Experts of a small language model: 224 squared ReLU neurons an expert.
Below are experts of layer 2 (counted from 0) of a mixture-of-experts language model. Rows are named router (the router's row for the expert), down (a neuron's output weights, with its number) and show model dimensions 0-191. Each number is 128 + 32 x the weight over its row's rms, rounded and kept within 0 to 255. Numbers have three digits each.
Before each expert's rows: "comes before" lists some tokens at least twice as common just after its tokens as in all text. This comes from a sample of Wikipedia text that the model never trained on. Tokens count by the router's weight.

# expert 9
comes before: " the", " a", " ", " be", " re", " his"
router:159067140077153133135113113083108125111135192147072121199100054098087105158085226119073094115139121133083150132144132149161132120133080096120182119172085117171102084093155123156126158117121133095116212101151121127107169154087145137126188201107184095156107143108154148147155112184092066130168141133062125066042172123151121106091122147083145193126115106104093099140123079121194093158158125125091163128116101191123101138136129134162110104091135134118164148181141073123088142110184114087126119095129104128098169159108132110125130163140098131136142154162153151116111154109148118117
down0:129138209108122182178132170113147132117093136117127137115112096144086116174113097068195148094074114130093106185143117133139105165151086112120046135112166109139195100094129066114112114129119093200127163135101140112128147157118162139136152130145159145120130122107107126167218073157108116142153165133115169154138123104157179170143053123097137112139097151114120155135141120109130155091150068058107122114127162093120071131135111115079098077100133110100160138164153198164132182017118120093157114117191098181127095102158119138074098151091138119093128058137106149116147143155154095098
down1:067153134094153150135105108118208148191150149098161136153129143142066100073107106163087154166157125099127108161133103133136153116107155161187132158168107123168123141152138130174104128158190156083136131120159133120114096129074062119181150141153115099150137109108109034181160186148180098150124149147115135106069081166114137119133128154124096101124064213132108123109148159160183148077122138139122147169111126124115120119126137175215130102144105094129105125114106163163130157186089073100136129106183098116143158133151136078066080095132114099128125157187069075111109198109105161095
down2:084159122130100141141129156104125118169159139120142082105159087123125099102121106154106134137134172150152130090063196162143159106136098063133088155129108057100107132146037124051089168141163137155085123190184192133138116156150160130137101098107160162143099089093130090096133111143143197074157112168115110127184126145158119042099087112179137145159168182149111146159108135122095130106110199097094210166169159133103096132170159164142092134141158160160140101146075138143116098141136149153087163116126110150113144189113094150155098214174122118145164080152136126095105124140126151156
down3:095193117095128087106116098133102135139128124076156141103160124115097111142141139142098165125105112055111130159081141158116133125155111144163121132171109151131077160133147102135099192082128151113157120074092168154126123174145142119063041132135120111092084056125165135119140142174087122102155105041138147145138098177053172048118155159150114139129155103128126157117112164090137113163159194127091106160145109157089167074095106176080216103138142115092128186126167088151166141067074120111078127126145173126114119123166119106112082143161114162135115125151142169135163098137188137201
down4:188140116120083159164154100162119171134093147145133112115150101168134183180151117109116162150125092139144149154102127069090169149149142055103117079090139098082167099117149093127104181161173134141150134133147148110127100153079093170171128072132131117132063132145093145120159083110084142115109104099130125077151108131170169189119050093151140164101185137113143121185107120143143128136135131062167096096121140133118101170121147197142042092109132150102127200081113115082106074135144159099121076146105108147129137156141152142203185111062138065097117090113158193117148116116170104173
down5:106104102135200161067127138146109127127158062161134120107135046118019129177132118159113143092167132129095102173121124150083140107113181149112169146113146104159141156182139094121130128159117105061173138156089156089137085069154128143125129185133119107075184161163105143098095123117104150154024099084169171058118165125120163128122114182180168149128169137116159135125121076097114149128101121062124151132091111149098103184131147185125144113132133177143096160126152106157155106112094095117100118180114093195154131091083140136137139081137109091117136115166159081173123159085096120136
down6:134114037173122084149176136132153168187112105119091137126151113198140118094155107104153108151083140139102182075117188114142170177066144136104200121120101120054135148098074140126110115122133108161083144123156091195160074189168137080129197106142150149115101118161184126171135148134069078104132126147093157097152171154160119134143130107145103154159106127131192152117177099123138140175134157141197172133146168113086118141109164133164173143195062145144121174085133146158133099149162122098147091114078093138090127160146148122159129118138133113120155058083131080124116102129170090107
down7:076084122151133174174135167121076181126124104109164125200130133086130132094087145212150130106108141137115159114190095099106153151108166127065115163124153157122159102131166163140170133139115132093149159111121124143086149031137126161199179178088113151114180082115167147141117154075117115071071102091077194097109124100141158130116140160159142132147152151167120117120122188084117162140175093177165097057126154154146105066087142114116123183111160119100181114140097163175114097117079112151076126073142099183125113066133159101107149147105108121108104137118135143094081121142131096095
down8:125114141131080169098121148074104108103104173121102115129131111161150120110129136120114113128091069155161128172135101130042137085134151161098104109132206131157120193113120112090105170129139186135147152165168101144078192084131065050142106120096092153117157152096108117095113155102101124149114193165145147102082160155155042105121154163133091108138158104073189117177116135081136114132119109128230129134132100077163097104129157112157124155178095130150179063196093154098094118185080196137134126120145140142100117128147188145107132154123107131088154103113178114160140084116157114144
down9:103128137121161184108160119064157109144095158135148075113114097168126150087132101177166145149131210110122081137164112179147105175121147089101068121105181133176182131101136106098135170092117103112109172166065162122122160135166089110167127109144120101177127144081135160126172143174145166146164117127101166095150094153123138108164067075134086157208122098057122080142133151107172147102105183094160135077110123182110092106172154130176073150121112128076152097129132112066130119177138094171099149181104198110123142163156109173126086135137169136114174108116124168158117144183171150106
down10:166120127141095132135197150100098138118171160068114113125113171107117097122078077081118085106084122109111131140146152104129101125113112146120111116097124124145168125083146095110157127056129102125185160065153080075129164135040149170144131140075134158166179116122157145127106136157116119104145069125117116145056173144156096179194141093104156133099132153093155149194132127141111092113128109179117201131106141182153090138085109138113123092049112112156181137153105079106226138106190116097159127082058133095091113114115139129167159150169169160161165093168129116158092113111136122171
down11:091109145117112142109166099139100108141134090126112085105087123125160062128202135176134157143125134126169120194077066145127118175157116102204142145190116139092114166144191124128124139160122155118150162129098175115198131118176144179086150146147128074125127130108157098204141146169117072105110112159118083213143082197137169064113157156148114137124103103106074156097116107126103121133131141146100146137127188150166143111192098099161179168151172124109132155084123161176107136078103068098094130105181108110133145110109151078147140081187113124116115075157109101092136172154091163163
down12:140153111144076092163111131123129179113131091101100124109173122155116130134061151133132177137126055072160153076093078102066133079134152159105182079108064122123100123142107060121123161144158098087110085108118122100126099151133110125149104087130193192126142077099163116109061079124198083155148211143132120133165149137148133130129103123125129128100082136131095121125160090135167147134164079126105175130048122170136122122137112133156120098154143176143119168093040160159147158205122084105191142166147127052133138149118135080135137160106094155142105169104159151093095161172110130119
down13:121141104107143110121068117171142152128130170140122138146187119133149111104167154160136093093131148181136083178128124162114139103108117202094078118150161115160117117077132100173141138083116112143122120118112119135165182107175134098152091167161155100180109087173106159233152131189061146086123130117121098193164135126104116081118173144144096142132110165115152188147128183113119166104164130123099147070179035167063138098155135114067063178121121110135101163143116139168106130190102169117131110151090153158086173155134149152133102161131176122071140143157101128167194099105097151140
down14:109138178090169115127176127106041187078136104126144182146207129090111147072134088145127158110075162079085167109101100094161125152157095051130082121135176119099075121072153139125081130047128117100127156057134137109128088169082169146131114117163117146138187071154135085135214085132122104104176081094110136141147177131092060128157168131119171097121128080152052123142099153123126118117114111155124178089082141091074122116110092127092109153118162111096150109135160135154103147131100106142124160108179114124131141130070126103143185108185102141102096156109130153114152128125143118127
down15:118081128107056118186153152078131141146138172111123092152076088172124080132115110102157135104092153104130065121105072144163125191118112135106079068117079177101148086111164127092097142142139140113165092158159093149140147188212092138154151144122103137170153091107190106177087160178127153151100093132102103102120144084168151080083116119136094059132115111116107087171139127124103096166108137138112125096091124129107117126217161105115097192120168131122118125132177141115081142150088190119130171123111125128093139175076205117075136120153098100127133107132107083119087110174074182087
down16:128049141123124112130098158089133184134163093112094136140105136089190135105131151117099146123217128187092140084091123107191122066135145125195200110082148162133152151119129054143196138104153158129130139128122113125090156143108139108131126106172131127151111122092065095133116120119096148143095114188165051150104095071144176136111065146157158162111121159180121103180123110117121101121133097140087117120092128066109176156099117110161120112135141113097090122086125124204153086129106099057101205111134089166146081103137122122118146123092165168063114141136062144094149135115177171136
down17:138084077079122118132113129108161078090130132145189177105062152193131112072083162139136117165132083146141119147123122086188134165112182125148176162117133084128103128125131120127091124122123099116143084112141098107096089189167173115100105123137127088114060056197116134110090072144063169092105176062140132124099137138146145114122130203079098060108150167178152100130089091101137146148126124104111114155130111095173152130147132167153087095187133179115141095151201095162092124127176076127100123173083123129151124129143124167083192143127117090161129122063156094093136091108118132152
down18:147156131146178099145156096128142066124095080108089074126147143144093133166171110085171146103160105117144142138117148160148100123113119139093096137079172157129197104141126159140161085213134100144134186134147138091129163169094130149164195122154117176140172134105114137167065099135131214158080138109079119085092158092181098123173111096132083095198131152117132194135127139096176107131142155109163099116147160110143106113121100162151150130098109136185134132126131110087093137128129177149136159092131072054089139105140180155137127164106140088189115154205210149116136049146128104143
down19:154177114196162038087139144138119120177104156152089087118132133182136161139121136185106145152147051134063111198116135127161118105116101130123165158120068099173149107142197136117087127134164158118148170176093077135167062124160107139161143101163107194121133101105156159142111180155142132120182072115153076160135105140092134153177137100182123145094149110169126158128158187130158173169122155169206131126144158133089097176150061135135158108118168161113115090101096103123166132131093131126175106137165180127133157123145124147162142123194166136152155117160105175080134128081118179119
down20:161088154052149068123084134085134167158072120176104103059137143137132160123133117090161133173132134120180112069092128112130146092124111139089150116139118145182117148138129100159054111135128115107128081184124150168133103179127091180091173129152112067130101105125089107111177147173136110162123106141146123112083176149118125115118183178173103120106118098164129155228183157144112161127115146126151145157095147158139084085161116105138136147092122085179060115110133143158203108171131134151145075186141092118119126154163114120174147184060158056129111154122178142145163134145193170135
down21:079070163115098167087170113162163147139137135141149152088104117145135124089056161109131139121165147109136114091087102187127154109132192142074109135165101111076151123046097137110116122150093158105066175096119156141114172107106109123122204094133149109145135210133164109102178135106078191128043144154146130077129156105112140153138104139147192076180094121171102157154136110110112114151155111123135160098077135157183132113189141138141113105101104170150124119101140131146143204134102097126145142127120186123141185067083183078185128150163156101129091133130169087100148100126114066114
down22:123116135145113106106099194158179096169157145185140073190087074138160104090132131138127155104136076096086082135142093164188095099155166102158139193079091169136153120117155127126128087110154120145144173090107104142116036155096142058106060108146094100103142099145164156079144166070159176148108173094093124087115103183093149147151113118119115111121149110142113157128152158161155188075120149101080122111157106187062082160114138101124084160127112113119174089134108126104132098127176181160125148142190133157077142151121161134098111156138114139130105106140158207163146111139068162144
down23:127114137085093128117140163172154162110166148171074105154177059145153153100110195108157168086180197116112145091129106083125097086135113141127147151085175124131134107124112142096143146121159084167072135106101131101103118053116138122184074149158144205152087121126115153115068146147099081216112188114163127167102115172072145176133081149133086118100167138128179135115107145150166176136127124176168139112105140148069157154107140153095095175083096103165134054141109123164134130082189165136142040112127100154132100082139131163140114093097125121106120100111102103113115153122124090176
down24:105077156141172158105107099131103133127136086066143078112136117108120161166086116094100140126099113141163117145114155146137145145094056132132126107120182101168144106107093091093139097121045153109118186121179183172132169092134125102160095165110103146099102142146120194144136130117144174137202180075099107140181095110138117122126107144140154147187128165127122105080139112119106071188124118099134163144103095104161142147134136095203080096156166155235092144204155126112097135125131115145081199165069128155132147116135119129144144077111178142135164136103154118060052160153151162143
down25:150128163147146160137133134097123095129109122129118163078089141121173080133150125143086127127093117108148145145127187058169098078165128139161136140164117112130067139108175103224136172165124164167127133122059151102145149090144127150128126195127112169133078102076184106130096124122109217131165109109128110069100134126145181130178118214185149139173155163132115104203128146144096135119150143093121135096095151122189159146117107138137128158092122133085141111127102168127183100111056134101112197113118109195174100114085108090108176134103163123110143114177108121042130106182171118134
down26:087110179178190154100100146178121169123120156142087201141182151148124159099160158166124142150155138160123127126121155127179153170180137132098129089136190150101066098085149154141127146167133129163095144106131108063134031169116147030171117166176118139127101152132092140167092160138182143153110140136142121124194167111166119172146086192131144157145096128103180125127149148106186152095188120123081131150166166108134089119056125132152122144123142138171090113165107135147118152056110113137104150157115154155080127144072122180156088112129141135083160122083159078148156155110088092132
down27:123100147123151162172104126158144171154170149125108120072117155109178104120179205170137122174133119079125163145111132160119175066088104096172179079120176100073128150234097088143139163118096128145132145123101137166164154112124144081123138093111126087147134131122128190122174108175170100110106149142100137141087095212102098105111132095093194176216119144108106134142106150173197089154146101126169169097148127147128140140151082089140197088174138127130141130105113149094120161064172108108138142107112126137151111164094150119116178127195156099166129129118130175168160106122186154131
down28:135176112117066068166126096141084052094131145099140136130131126129112048152142129147178116098107165137160146114136091157142143175097150125198100099070122095124203161128147164119177090135200128151118098055137147116084108120116100125146082069089150174132188177119114144092169175050127164181096109187110119111132138165143097135112152164061119115117117143118120131109117134108153143114127117094144108134152156097154145123120097127107080128160191129135072125150138173096094131139078142116070126178097127127113130227135144091167101164166091074135134143098094139104164100121059148143
down29:164168150173133139126125106173155150089103107083098120193140089097127153135117137001118124120086082073089126100159191164122162139131084083105128123126105148167144149095166141235096123144086134076204079166130124126145152105145142155115091118089106072146189104136128150100164139088163094135126108124078146124115127068126095128129121128138117174165144137095151118099118170167075120187183127140134050125114086141094107125080176130136085122146176138139116111110132155143047103135143150107106098140128110057134141159122144153181109111101141165120097110085141125106171081159087138111
down30:093091131196102119162167122114114110131158144094159143091123136144162151104150123152101115087177155121133154123121148185061133156089118149128144112161093109129077099104066148102212137091066147078089138106202115063159071095127126141170163103179132167075134133123122092148057119110124143137115110090137115171173119125127151130137111136152118159133095129159089143113076139155128122117149175165146137092011133128178137099131097131134135098099147101118108170118150057046102039101094139134162133151124101190151163111092126143139129117148077168149157086163047127133130149115108099120
down31:196098126116151139129117114128084180127146142149096140133141085147125106090125161138086144096071142125181092101148120156206103094178167206135171076128108140097081105131107111182144152149098115197114129130122122087146107132183066170185077151135123186161183152164153063157088079120074213122108083160116155156086111111150152146149136122132136095185109094159176142100078077122099136141129138138117155151149118154077128128119122190164091177080186152171140116111117112084178093130097176110107175129077108149196118131093128168130151109099088107183120140110106121146133136111114133129
down32:094068112183170156045177186152101131088132103135094148130088116116137120168144131151086127168139172117128186175145075097178135112128132121136180192101162126148121093111128139115182117174108052154147176193128095125058110157121103158224153132110122104114136142164168105119141077134083131105124121138189071125131140137138109165124167134174138167114083177129149082186145097111128128123155101140088088169163206126142156114122110129087136088133090126098166071108104072178141115114128142121161125039172139108105110163146171158105097169130110150165118125134120090127150103113123084111
down33:134151119135122070056086094178084142135103149132148098078116153128112166131119142216130085062146160107093160183121150120151134078105123131144142086128171165103118119168112110074182151139130130228144083125086153126128159080121116135108147125212149179059082109149119180142131123097109075125092171138163087160116106120103109076119129110092076141071151150162118164177098095098120095104106201136162172132125114139132114080118187117116139147084082142105130112091101099183172070097099150152144185100110137155086148098138142157174167103169118122139183155118108151164132134148116126146
down34:124123117129118060125136139095144154147087126179130116085148076142062144083157078206097194139140173104164145139117137118143137095127079097152168092120056162059124097123176153139147188104100138137123119123110155139150130155143145182115173146176174134153168078144159147163126117126128127144104099127128088154109135135075070097092143061112150102057118127152095147137121141162125148134078158169065201126162170144096101106149162104146080155156157173120150112110156083090219135117134159144159153106052061147112126169141090117195162147192108151181134121115122146148122141148125129140